From a checkpoint of a small mixture-of-experts model trained on Wikipedia: 1 pick a token.
Below are experts of layer 5 (counted from 0) of a mixture-of-experts language model. Rows are named router (the router's row for the expert), gate (a neuron's input weights, with its number), up (a neuron's input weights, with its number) and show model dimensions 144-191. Each number is 128 + 32 x the weight over its row's rms, rounded and kept within 0 to 255. Numbers have three digits each.
Before each expert's rows: "comes after" lists some tokens at least twice as common just before its tokens as in all text. This comes from a sample of Wikipedia text that the model never trained on. Tokens count by the router's weight.

# expert 4
comes after: " |", "|", ":", " 1", " 2", " was"
router:137121184146158169156132088078066142129111139103092151138146150118135151071176155137131116146096072184142189166112199121103088076165081194160200
gate0:170131177146179137141115100119106162123107213069147105127122114100131138151163057173130151130126077167117100106039081162137128099110104096169099
up0:109099098127141136083157091149129119120168165100099118143074113128101170166103080108100093126123075153112108090047109097132120139183072168139152
gate1:144132214173129113058111133107105095094104136182093149138156113117059173089112123157140088128172116150106090135164151146127058117198081158125159
up1:118103164144102091100129146122137160101094090103126140102077170144132107141139111112105135147141161050094126110116166138150096142135139185162175
gate2:132074053117148108061120120087120103156086122102125125164149106123138108127151078099129181186085162118161103064129121128130138150116106142184132
up2:102140152143160122173105148146109150105110129110135182103133159132149100173123189151094103086136119093097141152128127096099114104102135112089109
gate3:120122129118200086164168134135100147124182042147190171167166123135129123127104096100140117107182116068086129067117136104120153167126135096158162
up3:146129122132130178161107116147139118079078064120101172174115107126138147152106105132127153084125092108152077092084080095100128127177151129145106
gate4:152125182111102144086177105178095175059114143175147091147149148119112169098088108117152154141124155053147099071105156124153180159123146085092111
up4:103154078118173159151109099117137140124143140161168184120153174116139130168173135176179127095081100136160131079077091124121121157166118124145170
gate5:151138130120167108151152090142109136069152073139152145172114067093187107098158113132121133100085134184066066148099094093074138112142140103134115
up5:209150176127103174115151159080111145139197110151125129096138138057125178138110182106080142087176097130147109147171138172140122112138139100069151
gate6:143091093073218095138084059074104117076103081088101131108177146167119118127117138120158093110095163187134159165139162086127140172157081125122139
up6:104148148137144093175173161163122095089161133139157080178080133152136109135092105134114132126146137169081113114133103143191153101171121041162100
gate7:172130132134131092137112127068171101060162174142060125146085144156125177056101191097085159147156118168134151156120114128100114149123142128149113
up7:120114092163157126124168094179127172163142103109173106104076136157122087172171112166139107113102154105049113123104164119149177137122086130189183
gate8:154166110124126106123146174171238098140105125112127170105146097112143146127173161125118161203088087105194148177087154133109094118143135101167114
up8:120157121128118127084116166204154112080177178110111150088134083130134176134177108096134098112121098138187162129122135194101090115209177138093138

# expert 2
comes after: " the", " a", " The", "The", "==", " its"
router:090109146129131088114136133153103165154173068107161139165120150133137087129128202146131128142133116159091095129172125153069180117096102165132124
gate0:126071166138083090099110097085104133127157181163102177144051051179086132147094172138070144196068177077106123124121112132121156158123130138145165
up0:124166136120162129166135171083106189145130192180174133180139127146169098119178155118123093074087199071162162170111096138119098163100132066097093
gate1:148159061075071092160144158081140163117109134126148066132125140130122187173109098092085128103137151122089181132106154177175131099132135075205115
up1:106129167176145174103143135152107082141154102111124175125159160134118086080149151136135125158126097102134117089137131188037072132147114158088147
gate2:093139127133132147085112184078129106079111165120034088141109095146107127167193164159158157110113117056121101167117132133171139147122094124080172
up2:147087112086139133086119114057094169101143184113147145097083143098168090112159129100134173131152198106130144133097071147127151134144142118122167
gate3:139181118114189079149128166065149151098103094119128135116167087185068123057075129103196114161127117083163126117066108132087105112167104115099084
up3:121148132055169087071156142072113199135119147132133163127109170124065200135176148074131073121090127135114205136088168116108119095128120138176144
gate4:137115159135076105123144104110082082106140132104195056107082151161135142124113114108100111109153156106165143089166150089175111145080146082175102
up4:087135087104060091131191127165084142120129099119110105143074068125153185146115093138130075116140099072177177109114132123125172105188142124110162
gate5:134136093088164140155169108109149100098080147135105134092116108171138126126137177109149140122101174141130100155077183147121181191152142142121128
up5:097102108115112079124115165104194133135178113127098110138070171131098126115167169134148097128084122138143091097142163102188129149126116120128137
gate6:159149171138122191085128077153159138116166123214169135157139141120169116148129172097124116145118160161167107116122175140141098114084183153097147
up6:109157216090097071046162167144144100164150093184106069107093131136145142078139119107124118207075109130125164114118147170118179129178153099138160
gate7:134137191106109115154142113152145119051164099151157142177130164130113166071120128155157128176121114134104133101164184125132170031161093138138129
up7:179175073115143154177112146118172132096056119124117087080102123096099123096099094114170144102076120138147175124089109127162134172103146097123163
gate8:152180122103100090201165145090117102137161149116165188069090109178098171122154105130149145189116170098095176135137135110174107142115138145149119
up8:116115151123126164171084099128136082056108099126128148160118154155087126053173144150164117175187140119110177132084152136091134158141124156155108

# expert 0
comes after: "\n", ".", "==", ")", " =", " =="
router:142160107108116131137121094141123129129126083165146155175114110066132092127194151147155091111105063092143101190108163143061119096160104188121171
gate58:185159187163133150137126122129169159106145200094125173077126114126082090061161184148115150148122160124153154096140176131133170110150152147163093
up58:140078239173157107076098179126122163090143131103149146106143132072129149112151138047078138093135169093121104150108151127131128106177196188066077
gate59:084123117170108157117129083164188155157152096121114131100139146138154081124149161131149101144166136098120191149145094143085109192114148117130137
up59:085077165136084195134153140120158140117166146138131193104125147089144197148097112107136107100087108109154124158121050128127163161083088153044164
gate60:128128158154121173107167102098088102142135103131149173120135163108064125179051085143129107109170149125111200149086123169174056127186151103129131
up60:061077170177105085151135096130124161187096094172173165099087180179077189089100122134191115098148095117150134143082089171131140122113066135135125
gate61:138182117130091147134108115169130175143186075154102128166105226126153093131115080090161079115155077062145099133118137097107114113199150112101139
up61:120185080147128163089111057161142117177132080156089123120095187128096103055115079111168097094102102112135150175186136087095107131162107127062114
gate62:183090156175138133130179142104114156128157172064117120185158128143098067134157090199140136145115082135063097100096145105144049108132120124137137
up62:168075074163174109138103108138171179164064137163130138127130133134073109164139151138123128061138119169118226125146148103135139115099102076047129
gate63:102099075151104179122120134126176187103103123144136087092176100120113129110098145070117099137129057096134127140100048133118117198126118104172094
up63:137114082142131141137115120178154109147089136128205080130085087162095121106115197047136165132112095143137116128132129097087164095161159153101152
gate64:132078131171163086097117124130129174131109082082094090129091058161130128126123130173112159106137087101144067185082132056094073100083113183161166
up64:192085183161102159129093122169120149125132129153066110193068142150140178176155169170110150105117120086080134120136174120121130144127143155117135
gate65:119117098182128147148153089088116036177130030101134035103117216129092112118056135123127114165162099122098141156138117156092052156079098190117121
up65:144125126073123139073168073152151171124130091153157124152110087085150142138077071156152127110169119135114117067122115137101198100125190131160170
gate66:133160086133159128116157096077106113129121180123077114084114084140125127127149177096128122161128106177113053173168142114139182127173100117165161
up66:095173110170113077122145144192134145155084127164134126111133081114122166150138147135085135143132163066049161176141134121154114148152119138149122